{
  "n_experts": 64,
  "hidden_act": "silu",
  "router_cosine_scale": 20.0,
  "norm_eps": 1e-05,
  "dataset": "wikipedia_en"
}
Below are experts of layer 13 (counted from 0) of a mixture-of-experts language model. Rows are named router (the router's row for the expert), up (a neuron's input weights, with its number), down (a neuron's output weights, with its number) and show model dimensions 0-39. Each number is 128 + 24 x the weight over its row's rms, rounded and kept within 0 to 255. Numbers have three digits each.
After each expert's rows: "comes before" lists some tokens at least twice as common just after its tokens as in all text; "mostly gets" lists some tokens that are sent to it at least half of the time. This comes from a sample of Wikipedia text that the model never trained on. Tokens count by the router's weight.

# expert 14
router:131128114119129140112167089129081145117148074130124156068136148151118133136174170167100141130106132120127164100122116137
up0:122169085127090134123160146152134112115125145179127123156121139123096126127097127097140094088146093104108104122126137161
down0:150067132165129123148138133143128130104147124159122093138139131118099123159141127146133070150146115091142149161122116119
up1:139140146060103125149136140141129120139131146139133147150114127124118133114101139109137126137148118160094121125159099141
down1:133140093132118152123100090104107126124117161129118126114123150128120157133141108112118178121132178094136095172114117106
up2:125177136125149170121085101095119109154121103157134111127152140093116189119106129151122116167133129109142172112101171161
down2:125105154117097141162146140119121098081150146137143151136116147145086103140127114124120123127123068146121130136112101130
up3:097084126085148090095087127079126107123149157191175131130140147099127111108124116139125147159131115126150094139149145165
down3:156104144103137113125125123172131139104091104136154154156092124144161152121106099108178092154144115120123141127091127135
up4:170160070124120139089090133164146131124113146161084145148131178085101142094171119121125129137131145092078097144130131098
down4:152133144121131143134148135154157137118146114131149105119100090135159147162108126167115136129163117133145134148142136126
up5:101079146130139120098113127129146133184102115113132146112123121136149145091099135113124121119115130141124107153149157143
down5:132167121156090125134104133149142140132139142149146152134122126142127112154179137125104108130099103140105100106145115121
up6:143151090129098106142157150102119120156149112137135134144112105093115155159146155146135118173105126097121152144141102144
down6:158175157123119096119112113162100156118137179145141106141130157097142131135151124138142116110136122156108077127148167186
up7:097154166121097143139096138174100128136132148123134133105144145154150152111137127140125078173124142146154068122135187093
down7:069077108161157116131184123146127103139139176143094128086128128131135128127131133098150131114112106113129119104142098147
up8:170164098085101166132164156140101147155093060127161139138119116108152121106116118111104171134123137164146130125121149142
down8:176142134135177102120118131125146134186135145088120096141133129119077146110155126151125107097156099138126128127115085130
up9:127139128129119180130107165113118115114121114127087128156132155127153109104113142144122162115165146136143159078138139120
down9:093097112135158105119131161132138130110146107148134129104125124116112133140159107102121165123112092113110138149147179116
up10:117097134139145147118113127068136091141159135110117119141154148105157152115095117169115103067119131142112127140122120135
down10:143117104099127139117103128139136142155149131113103147141165139161140110146159166120133131138096106134125151107140139147
up11:130097115096131099126106154068124141123121149133132119130193120083132135119115120159142134138107158154120121077090070093
down11:106121076119150123118143133157121121165100136089143127115120141133127150129119063132132106133128090135125140126117169111
up12:089135167113098139144123142107097079129121121135143091108134109130089124172144113101119103105129161122165144139123156124
down12:094134128168127160106138137112129171095119125125133148119131101188167144086136132152135128131137119118068116112112139126
up13:122157093134169081138146112135107114096114125160149193118113113119155151112175124128143135128103117117114127092149074123
down13:105097161102102124118136125137128116120083133157134110103145119127126174135074125133071160153109139174114130105103146151
up14:123110118131138124126113082133140092126137151116143094123084154131156137147147118185137094114136104128108126089114116147
down14:110091180130131143136138100114110140154133129060141153122106129138140133134136124134129115156136127174144139122166105123
up15:153114084117113123105108158168092126139138116084115145152119127152135125148156069111118117092167140143147160103105115168
down15:068144160119146167154160137177108138128131130148094082108094154129158123097098101101153121138125149118086119137142126137
up16:089102181161152152129132127130148096158117142147132138099128138147138162160089121148138095108125123156078147089110142135
down16:134125136107111119099151119148103127142108129120107145128122150121159112104089150192128133181135097119099083130142184102
comes before: " |", "0", "1", ".", "2", "3"
mostly gets: "/a", " Apps", "39", "46", "89", "37"

# expert 30
router:092087165149150136095128135118068116115192130164142139115088070183136106165161101128099140124131153109163102151155143138
up0:138105171131087116127133174104170101124146121127109106175133130172123120123142124150117151126125126173145107084148095096
down0:176156101135127121131161168126131154150115120085135157094104124122141116144109124111160112124115156130119165131143124144
up1:124090151135142161174149175101104101130161076145127150108110137134139137158164063106142112132110144120205108112118105134
down1:179143114165130126110133136142159151166115182175144147146094087155135132149134116084109085125166125126097136120126133151
up2:165143163135163128132124112122161142154131130114101093113096150131101127145133121160112137149122117142125121139141117098
down2:117125103115140138103151111143130121104153093118113105121164161121172119121156148112120095163139136129142128145104175136
up3:101100123096135105106140148134104098123178104137147130096149146068135151125115142109136164142111100107090118128099090124
down3:166135111143144109116088097126170177124176144116114120135131147169131159121108093138109136093145137167096095072137124125
up4:168165107120113111134133129091141113120120159125125116108143124127123071147145117134113131097157099126153125117125142157
down4:082131096109131137128102112162122097099083139110144125131133162132101148136108112121110147136141163148161146127106135097
up5:131090129202134144125128127122128137138132116113133119094119136147149095139152129108092139124071114112135155141089140158
down5:114188118121136103135126173123134142170109121162147110109109137119141120147151104151095136118133089174151091150144151142
up6:127143119161151142093079129105143151141078114131147080097101125161129143102132176117107129142169156140127139103147109158
down6:100160102103145156130132115114147130113113113115134118114133100177132086165136140127113146149147097124173068141092144147
up7:139122125110122158132133119115144171157114171129126119147131160135132090168159158149129088153070145111123149107094170141
down7:071136112120103133099107137111135148141127143162130114139117133149138141103105133118120131106128150139148127108127124095
up8:125111113112127148189154127101106144143134136124160150090115151134113150111115118162140163192153146155086147142118149134
down8:158127177131120124134133094131147102091121113126126074140165134151178111096146109124104134103079123135120120133127155161
up9:181119100109136126124136122176087111148108103100139144117149103160192126117111064160128096099152106211127153125110155154
down9:143130116169149109120102131138120065153159159122160152105152102118109104129142144160111172082132132119133150157181139135
up10:115078122151108152162118118158124159109133183140162142147107104154107103105147105184120111126130101078109132152104132118
down10:130078161098155110126146113116128125084116074158160133157125108127123121129118106177126102142130094119100103109097108091
up11:159144111102128094154132144134142116120115174122130088144060106142166109136101100143091102120100144109095159094126158116
down11:122080140169111142140129143105118096125111149100121119130136119124068130110147125124131090134141130097115075135158123105
up12:116132154176092121158117132108112148115137112133145124146120109156127121133113161094127127145128091114165140168128134128
down12:107129099110075142142123138152110145090104078099157109151149118094144115090094150120110110118161119143141166173118142137
up13:115145165112157106133139130087138114130086152106141138129102122122135195143118127175125080123159113110156134125137105141
down13:128140096125145127125109129134105092142161121142140146122156100112138122151156107070153144105148135145139132120115128140
up14:143063098164140134120138113162128118088064171113138132124090135112137156135146150131109100100122148124085148122167100107
down14:137092136169146139097140120112130166118122111167158111064151130092121195106093127126117142098126106138111145119120139142
up15:087082122126127117173148127114133086128147144110118113121135139147071113107153111146100112146155094130177113144127124083
down15:171110123135120135079125077121134148144107112092137115113126147116137144165090176079155156102102143160129138108088081070
up16:079103162137125144133140151088109111158131112092115102142135115107140090112145138150137116114095135180128139146140107106
down16:179138099138111079116089143100116131124079108092115127106137148159127137134139157147095155129168111123101116123138141153
comes before: "1", "2", "6", "4", "5", "3"
mostly gets: " dec", "ec", "á", " Dec", " ac", " o"

# expert 54
router:107133117174081149120142105121130125101096104147098130047130135141129121120140173181121120126150103099125152155109160104
up0:152131123129152128142147142135102134124147144116159105175092100130130095114095109134097125142134093113148108123146129155
down0:147107104108096126136123132126097099135083082189135117132151122136123193120134102105145101195133153126118145076124112099
up1:096115167172100141175127129154106156146162104099148110172124167165116111163146136117116143090092117142114132132144146112
down1:097091135108175138127108159146128051153162129160143148120116159149128151138092094129118100109181148101141122134112146132
up2:104148140120150145109159147105109113157129114152185100113161142134108110068153147099090157163125118135130132116135146175
down2:117126104150122113142155147129162146120109152148147103148093167133176107137162105107104144099168131102120157112126122116
up3:108110145142128114148142116096103149122135110149109135140103172148160137162072083108130117122164109126143137124125143114
down3:102109138090156151167146173121102135133111116123110100156138142087149169123094130162097102129142135113152118081117145117
up4:136092104130139156150156133098159121101126131097154115092157133133086149155143125079128141127113127149103122137134123126
down4:135131129126111130123108092135104138142154146097106112100186145102131132122114108142121148130146124129135139171137133120
up5:143110158117162173136128095142120097130149132146160110149144116119145124162095138114072100162158115096175153127069163115
down5:120143135142146126095120103112092093073116115125119140127150110094126128129122129128166185158177092090129124147111097120
up6:082093129103106164106106144135117081126117138167101123136132140135129161089152127139102121165105122099078159186108079105
down6:148116109158149151118171120124115147160156142111125138121117095143122135143100107081126149078097159129131116094082142150
up7:152136125154162093114082098132132116133120108099122100122150130168101121147136080179130128183146119099128119125140093165
down7:146126128108125117094131093120125118139139105113071132169152095156153082111116156119118083111094104160152101134176095149
up8:141138083132116131131149092120130149125074131132128124149117129143119105120106143155105130097125117117134083105146100156
down8:122127121100105127152100086103106107131123117114110111166074137141132091142122129145107185125154144154134144104092094136
up9:172140137134099115162121144096151132139060167141146119088115101152147090135133106120114170135144098128172123120111121134
down9:112163139126100124118085141120154115166133106117082116161122162112104140165177124133099125093121182138155151121162115133
up10:152109125067108123145139140118177113099141176118137123118144112134110154145150100123121117134109069139148147148133125146
down10:140136140113117120095109086104115103135158107080152116128163158080138102102148170126115141173138133119132107098066153129
up11:064106147103097128137128029131130082133137100133169149141127139127159149118135107126086114170108146186132072136151120131
down11:144141101071113103143122143154088126162182175110121109146071135152170129090138156132134143128145121121149134130121144142
up12:083133154103083085146152119097129134118090128115115163159129145096134125156100120143111118112156080146137153098138144187
down12:150125100125150113157070161118178140118158160126118112122101132120142129123135136173090142119140094116093168134145106107
up13:134138121127116148131146094118117124135163081114155161122132093133147134184090123108113077112149146150125154100132130104
down13:143130162105141133082175122169135138113140147099129139123137121111089146108154120153141137147107177114075143106140112126
up14:115115151155135139147136136130155101143126152121118137128101116171119135087129135080143157135112159125045156136131122096
down14:145090124137139139145165122121147123135083161096079185112165139116122155145088140115080106121148106157157110113164144097
up15:130084138109130172168129130099105099111128116125065146112160110127103151152109120143125155139159143123162088129080129111
down15:097127133097154156120165138152106124102161131131092094128123111122170129156095090132128115187115140076120118156087117140
up16:141128132124119168142147138119128143149137108158103140170140122141114113105182117135137111118136138104091126153147136121
down16:145106065122115145116141164156136144131085127100137183130098139131144177126129110144117146108136116137105138131092131141
comes before: "\n", ".", ")", ")\n", " (", " |"
mostly gets: "°E", " sq", "″N", "31", "km", "51"

# expert 39
router:086123098107135122107103105111152155105138134140148149116169138115143116098127162172075146131140129116118137126110107125
up0:129118129146171109076120115144109178179150140185128140112119175144145110163119127108144138122106127109120140109147088126
down0:132143159130129154108144132131158124152131088147087126155107138156134160142121094154133134147110151154115144150106127121
up1:137097081090126109113176154122126125116088111129144101131140148161109125130156092129093145147123121143121121123136106147
down1:097148158139157139120088136122123154133155105143062167147119116137148125161127107125083130153132126087091091141102134153
up2:125140121128084135107147104117116115125129164115117131133108140131152158116083122145141141182118155116170094093105104142
down2:147136129147128139130116112109117129108162102104136098086138145144135125139113121153119058113076129113094127136134112134
up3:122113125170127173098178096142110105109147177114152155119111170142159129138113113132156103122103119123097140158118109126
down3:167132160090158159108142146180101148167124140130095115140117160155150079138097088125135163113129138159113155153138141085
up4:065115155149151162142108126135166129153115151150128150175116147156123101143124119116144126150131122156098114123121135129
down4:168084107150142157110119127123115109144126162088147172150110151169161137113140093137123117154149104162150109119122168119
up5:120144164149187127124133086173111159103109111123117114128082100120155088116118133111147110123116122122148102110115169145
down5:130108108085101099099091141110157132140102096137148141102117099127134130138128108138111164123121181149140124160172141151
up6:161119110136140132144145146107136160155137075134140114107107134114096084189142104138116114140125114104131139147124117117
down6:113118124137123146138158086126123172093150124152079112132149120180144128127152111176142125119067157121121106130118165084
up7:158130143131105112132059123126099122119124133157154123085124142106148161136151162111116103139132157135061116089149165146
down7:079107133135119120101188090076143125151135110124112101115117118108096141131110115139129132148164138103118128142101127107
up8:127100162147145138113154186114100088104109109130147127144154174122176116109124106125148113104125086147131138159140113122
down8:144153137121116117148116086168149115165134175137158117108112125105111152127088141158112176120121120101123121122160104114
up9:141161136155098130116114106143122149175142145112102151087148154133080096172113122104170106109161129123136129166091140117
down9:137149181148151133138163092097148128138153131118188148093104111098155133105130149156128091118168138115109147167141130167
up10:136147118133113151086129146150137145099148114124204096106140139080167114081154147121107139110113193151135144143108097127
down10:157105134145129125181141118118161130143087143099093138099136101089146133154150130132126121117149127144097104111161133094
up11:132127137085121121136131106108151098121169133140135127173089084106158130107160134218078077112113130127109138115136099113
down11:139145118108110096152118086127148119124123134090152124129142141180137107118108163142152148143145121134122115111119092105
up12:095125115169105131094136087062123141170137105136119132129127124127102165117126165137128126165180132135144134153154098107
down12:091134187165115145138164106146099129068132126123151080125138121112105108137136188155104146125115108115143105106172167124
up13:163123072154082105161110088141125140127100134150156140132149155093150139135132103127135113123126124102130098147175089130
down13:108120106125130164127140151097135107144146137077123149137119130139101128178094080122098129131135118139136145130153109118
up14:144099114100146128144136148131132138146132150147145105152151114088149175148135139146140150133125116161141162131124122134
down14:123133127100124152135095170101101124114136113113109133142147139150124124106125147148092179139155134109123098116101113117
up15:149093097120104109116113114147111134172159131092117109165115097096142125113094125105113106116147120174161149113077165149
down15:141082108145123093145114106101101122102108135094114086108114096160182102153107111135138141139070089144159105158108095129
up16:102107098111120100146101110125110121121144129129092150051151113113107147182175171146107161155148101145127133123123108117
down16:133144122159118141154133135105131130156131108147134148153116085118160129103120146144097116113168123145123100127132159136
comes before: "201", "200", "202", "199", "198", "1"
mostly gets: "-l", " ", " Athlet", "″W", " £", "l"

# expert 12
router:122156137095111125103121102167117120157106153129119132100137176126136113124122105102104112127109137079101144139180096158
up0:120144147107158121170120102153108126132099096147120137097178126108153148148163098111152128063149137176148124149137113136
down0:132119117143119141149146162101120144131105141169113129126091121116146137101085153135154136139143116076102120110153141128
up1:146115149150122134114137107135097087118112133192140168146141152115089146092115115122110127121149139174183174136098163099
down1:121141123107146148115118114139123114097089156142102130166155114184120167117124112122147118104085122090079124067110145115
up2:101150117117167116120137124088143102122161131119123123133115088087122131107125135176130154146147158147133132089086113129
down2:138121155131140151167087133164110138130108144128100111087156151147132158144166169124134151139132127101110140089136148135
up3:104116122178117132182123164127080094174142122115142144097164101136089112182118108122164118134159116119129126133122153082
down3:112128161118104123146152144137158131112167133154176112141111146091148117136119118140142149133106109136120125130163109105
up4:148090147148104163132138162133105159158122127123104098143131134084121133132113197171108102126147149146126071158094160177
down4:099150084154142118115106129163122127115140135149146093112078117197103101134119103133110177135142115139073147084128109117
up5:106134163148119132142113074146147153156072160096158129123152149131107144126174105126091087125079125111142168137121164136
down5:087112103127097147109138134110106131175138137129127115088159116134125091098106163180110125147182135150129124115124079148
up6:116124152116147141099157134142163113125110126093112170125144138094125114125140192131147120135155119124102103114093139141
down6:123113122158167079119125129140138113122080099147175074151143125121137155114123117106134155122126126123137118116123160149
up7:137150108141068076116112152136127163146085126153091104133150089122149092126100115159116130099134103105170134106073144175
down7:177124165117117165107069119113121150084140138176123111100099104092112136103114160114143132167094150118101159149158125101
up8:140129099119140147121121122124134098162122151126153123042138145160146117171171134122154131151103134116147082131116163090
down8:166133112137130115160138144134121131080131118130092128167116133122149156115115131121134149105171128132065096155155124157
up9:091157168076144116158119122147139090095120126139152098112041161130139147112138124128078119079103167105139122134110095149
down9:140132117140147141132139140098138175123171170124133103138144126100123109110151172154103141128120123135123146125118159121
up10:103129141146151127142179131153102202129161139113128177152158108116110114117123116102082120117115141148127120116141127138
down10:121133100143119101132100107123131090148112106148143120130150162148125122091134099160165133127136094108136138165153133122
up11:110149152085134181167137103144131182081103120130174130127123144115116084121113103134086130152140107122130115171128138131
down11:137126107164079121139129124081154151151129174125114123127163119121140119092115109098158141117098104120129113101119147150
up12:105161144139138107169144146178114129109102131111107152126084168132090143094153102157140129105142156129174137111131095123
down12:101106118108113115117147140106142166117147165142130078119173116142138116110163129143123123149094113101135102140103171126
up13:105112121098167117113107102128137160100115145180082136139094092112148107146128128105102124108137119123155118137093135149
down13:184097134104092146116149165137111120111144149098172144098142147132146138130116099149105115134135202101116132087155125087
up14:119115128138101140122109148130114117120142105173181129084128123121151142130094114089105120102115130111183114127092099137
down14:109151136092150123116117119158118126165148213137095126078117133152162070102148149130129117119110149104152133134158096160
up15:152130172115149146119085116168136113127170076089135098150112115125108152112093160107109202087125106097133134131119123103
down15:105121155165132133155116149187157114174163137071138120098110112142127130105139118162138152106126153114152147103166131131
up16:125153114134108119110128131120148102110108139155165100124097131126126090146130108120142111121147131122118129116132113125
down16:120115153123122130085137125126109133150097112127113126135144094109173157153128155134114158133120115117176161174171119098
comes before: " and", " ", " the", " which", " but", "000"
mostly gets: ",", "),", "\",", ".,", " ,", " While"

# expert 33
router:143147150086138150115114132114127125096147132148091125134113133101091155151095144125131097116160167117110128142144133132
up0:167114125151147124129111078105082108159109118118149127114139118145152140147157144132131130120129155151116129125104148151
down0:142149151114101116146085135137155178129172102140118171106100132172131147147120116139098137146141118104104072141150119111
up1:142153103134115091181116121097139157154121115121102122132145143129112125082126130157092124132158145127168107132152110134
down1:097121148152112140159103149133084173089105127173131104068151129114104108128116169160167155104168130119104137123124177136
up2:135112148129127089115135100118128138122108148104178148115115134129159138109152132123100088126096088163093149129141157143
down2:133111085104138139134128148146174111107143154088166104130174106136123124148145139148096136164133163127151168110121104130
up3:116114099111111131125108145110134116162084090097163141124129128098137091073135131122122143146129143170151091147146162143
down3:097153096136121046114135153193132119159130139108121115122161100169156117137132122151119161141089093151105112118087155141
up4:150173128144108116139115122131163113136090122122104137142151112146156112109114088140104174086095141111114147099145141134
down4:120109114142170120135145124125114176101092091114178076108131109134134109141089186114135124092131112124099144112125128126
up5:129139155114117155123129109152154098168107131102149094132139165147116163130132123111121123133146123174141102112120117134
down5:122141078134129133118144141107084145125142117109140113102133129119131087078164150080111129096146144142150140125168107150
up6:141108111166125156143120098128117123116131088141161114139088151109150146106105129108124160098164130100123107092124114094
down6:119164129114140125123092140126149170127159133077106135107172134150134094123155113139107138164100089121179166186126161121
up7:113142116094083173138133112074148100124147148140168173164153129119157117137162141140144102146120146127157147150108101145
down7:152145121134153103108154150133069099159110112119110152090096112145140074143116119125081158104108142112141126108129178121
up8:146083147123108131101101131149138144139147165111149113182140138128175126130100158171100122137164143110079109100139109112
down8:139142119120166132186157110101115131119152141163159113097082134120110131102129082128136143116062101171143171120133173108
up9:147124112122081122115147133098151108135100110148120142093140117117111119145127104096123112137116116123116103140096116089
down9:163084144137137107137132100143146129118101126128124133118119125135139133107126133091155121113092139143118140148183163178
up10:088135129184101111109104108146097097148157112100170144141145136118142181132135138196091125105122127107131141165143097134
down10:137139119128167151147083124106167131084116142149164149129132169174115083117109153137171154131087125117130131073141169142
up11:090061179135103116091175109102158124120104164138105137194183148126095143124107110151143146157143135133109174123141096145
down11:193180126117135084156127121101093115114088086092117132125108132128150103098140108118137102121111145106176115116114166099
up12:109126144143126130139103187137113129123146132122097149139117131117137124135130114139152108148144108169159118114103135152
down12:079119086150124127121145088110177137166099149151121143139110094102144116095111169147148136114139132115123132122133134078
up13:072130126141138112159169084135103139159153137137116165131129102104162097150123119113138127096111133144114137123137149158
down13:132105163166136183128147113145123060138117119132145167129101114134148151115126145156101134109138159123191138149120102107
up14:097126113132135100100123116111115110127089150128102123135162124132097187145140107108135122137120188130112175094136097153
down14:094134135122141113169141119117104119104165063149122162121078166123126138155105132132173105113128134097140119106111110122
up15:158131150127132102130102086145120093110104144129138119166089077107127152109153140126150114153157118172110118105122133120
down15:187164116158135143110116096122141161104106102165094157130108109095095151141112137181168137129143075171131154131132152138
up16:148136072107120134133142140152086109099116129147115151146139166157120102110141108123138111094155164150131159131131164148
down16:075149136120149160126117135106140136151086097143128145121122117084121106146085102131175153135130148147155127068091145136
comes before: " The", "==", " He", " In", " It", "The"
mostly gets: ").", ".\n\n", "\".", " ag", " Ag", ".\"\n\n"

# expert 0
router:113130134139122138152149110141132162153103131128100156124132203147128113185132115146146137117129160111169159154138110147
up0:114110126121169124096145086114183121116098118125130094131155171113119156143112141154163128161087122102155135115152114151
down0:113175138170137109132156143121148117121146118130125119129118111139146066123122129114109167099118125123147148145160138098
up1:122116101114117137131122101077150152127140157111144106175112121158125198103127137126124147108086121091154095137133145133
down1:096133134130124154102099166143081103126108119156124096113122142095144151153153135174153154123163150134093136133158158142
up2:108166107109153091133135065108112121123125107140099143142127115112133130120085095139123112175096142134145146158063095090
down2:105115172124134145130097089121103120123084087078136124116133146077174122121110122144169150059136133111122135099147156110
up3:139110144119140203127130067112120105111148113119110139146183116092112167131191078129146104121120071113144148129127117102
down3:120129120136121139083141126117146142191108131092138161114146091104157155140131157121134140106152085134126125160105158112
up4:146126165129108122175181133119135134130104145148126157147115175129161109147104176166089122149107094132103157091128123138
down4:098135155131112107159086156127122112112113137136113120142168175139087099133145111104167129176105136150154127097133140138
up5:134123121100106153121122152133143133177150124100106146180127130164147147170107101181088163163096091161157105114115117166
down5:154147112118131101076134117123124123138127126150112114125100125172122157154113174151167153086175145110169148101125141137
up6:113151117097122116143094102160107145116146125177133125106103164104090130101087103141133124131101133113106108109098165113
down6:144103105122133123196098141133110174078143143104119075145132114155122108143133131116141166119147174090120115130105096127
up7:117123127141132120133100134084110132115166128124115137139102154108082133159167114127129144153138106096117127150104131112
down7:151142116160133113099140116158175123174138134130105150101131153149115138147133115137118103139109157071176148142147081112
up8:102136135147111130133140070120125113108095142128127077157142121173134116110095107100097149114104123106130106097109122150
down8:152145124138151107095106119081125123150137112128109146095136135149131109163169163153124139122118119089155134115129109111
up9:150154133099153122155130134142119107106095178146168120165147140092154117153091142143126117156110108150140135144119137129
down9:140142150133082110127116121128101126104085140133114156090139120108142118122098125125158129111120162157134108134168125134
up10:174105137097072175103134129123115120132102104117141098137101098109112123161112139165157136091086101165171101119131112164
down10:151146098162114125150122132141135129097097135154117149102113146125133103117137054110065146108124193099145143121116120142
up11:153091124153124155148130126104129102179117149128168137147116084153100103129136123125116155175128138107118142164106056169
down11:131114108109134109116085110158140120126105129145113124135086131181151124102152111117161141110129081168124094085141120143
up12:147090155143105127110106088147109140123132146115129115137113107171142079164090161176149162065168145180132116128139117119
down12:125128128110105054166106113145126096113154108111132161127144105131128093123128125151163126151109093130191189132122112149
up13:144125125111136126150165146144128095136157135117169178125149104144120134174127115132110124130098111154111123124179145141
down13:116090152099124121125124150093110089121194100144130157143143091142173127113125124114129152123115113106137134181097155128
up14:096113121154142138097172139105130110109076141104160102111096130134153123111116134120129107100112143135115150131126151163
down14:140121168114128138137110158147130082121135114134090129112135099147084084142123117125133101141152146114162112152111123089
up15:154143119143136104120144100103137140176100140180097145104115097114122124077115163136144117158123143109135106144152124106
down15:093119107124125127119126131156168131090122119123112145131162165083125151149125106117096099086163153097153130106126129115
up16:132105096115132124139121206172131134145143139146125170102127179131106114106147136129114123114104160094148146124132094135
down16:115120127103105156143111122086099147125109142131103143154144106121104147122137145114102096157094141124132131136138127140
comes before: " |", ";", " |\n", "%", "–", " |\n\n"
mostly gets: " Candidate", " Votes", "/a", " %", " Goals", " FW"

# expert 61
router:115112123139134120181120194165122131096120092137125157148101082138105138113130139147118134118119095092117126145153112129
up0:093130121136143097149126150146138178095130154158119159129132148141131082101127113138155115070102146134129103094149122126
down0:145121156148115164151160121159089139155146107131128153115127130104140136121133122141132098116110151115128148134124155092
up1:110145140156136143077141115149118123155138155113127126120127120150153131115073147094132070109168074098147126110151115131
down1:131106110102113133131076146087093105138184118154108098136144155115106122124159138104171142130111118146118170121111109104
up2:127154146096159132140129130121078118149115096120125111094129144139150108158118119146075163114144147125150090151118114129
down2:114092110102122117133103098155197117108138146139134150147144156138127082107140135109089159155141168109108182086125157126
up3:117111120134130115130171140161106099110102130099110097135181109168141128144135139132122170112128131115132087088093136153
down3:118143104124145066117137126123146115110132124132160137120088157134144147116085113124109116137115142148107115135088131126
up4:116156156145100119123119148094116112161149096108141095145106131094153089105152142114112115143114139107128108173142150100
down4:120145152132168099147147136169155150109123124129115140129136089165144149121141127118185111135091142159123099130146122138
up5:124140145087135178111122143125156132130111102152142090133128095138121175115130125105105168210133093107105128140147142128
down5:148116166133082048130130114165175141151120149110124129149121137139139169103146128171138110098100124135111101149178119118
up6:130085129149139137124150134127105136134132071118173106124141089098142155103131137133137126118127136164126118128157146118
down6:102127162097113145141130121120164123130137179147098109120133153132114133171125170123127104095135102113161110138128095122
up7:158141151091143127132106096170132160098117101129112134134138131091121161111136136129149097124113150148133136143130152146
down7:155122149141103110141157091123138144128121162116153115170139069131078113127105181137101141133087128091128121130126110101
up8:094129139149086118146117124160114158143125130145123123109110115113117112089139152094161152130112154112133181139136119154
down8:105156104138098164114110098116113143178097133126137153121111101136153080121126103110123103111157160113104092101093133090
up9:124103180151125145089157161083163089098150129118110144138136108157135117105166102131149137145131151107148098158154098105
down9:096147105112123138096141125098118153114092107136076126132122113137134096102129128108165119187148170121117090120116124136
up10:119153107132135150141089121121138117093133114089173123136107129136123161103153145157126109125079137149146125159092138146
down10:120108138121128131155114124127135109117168157075120140179093077131091065134163109147124090179128139126129092136119137141
up11:141143131111120138119157137114120121110097164132141136099082118107100138127158105106143160137128147078125144118137107109
down11:145162119130126143118101128158106114150120142109114156145129145155134109159167130136138105113130109134088119152058141119
up12:059158178130154129150160158085144130132122144123149100124087118133117173113110146133123080161131127116120191108139155152
down12:140105096107125087083159099144095135111152103098099152145139110090141131099142092157147107104127133124099102151108096170
up13:141134146116083129152114116152111130153124083131153140155164088125123143092129119100109132118151126146140150137123135112
down13:126128120103102103105144154153117123147113113148126126132165152118106122092142139104084149113151160125089164111141109090
up14:148132136103069176136118134140135143115108114137187122099149156162110139126189114109153119167124167119143078130113121178
down14:116168090108138122110159133137090134100133107136109119145121079089134165109137132105169081137136160103111143150076119133
up15:121118085129092155158144126090131130166090138144150168089132069100111146058060134140125120162112108160136111127125119149
down15:102155175186153116142052163155117094090145113128100113145118114103153084157136131122113113116122130124088173128100095184
up16:133091146093124147151101105147146152150142158116143147154129144104115112093141093143106129158094119151148153120080148154
down16:125149067116142131149160110141118135118157192091160142142134146110142120110132104163099176163129123148132127157112157101
comes before: ",", "\n", " and", " (", "\"", " than"
mostly gets: " there", "idae", " ne", " less", " le", " bridge"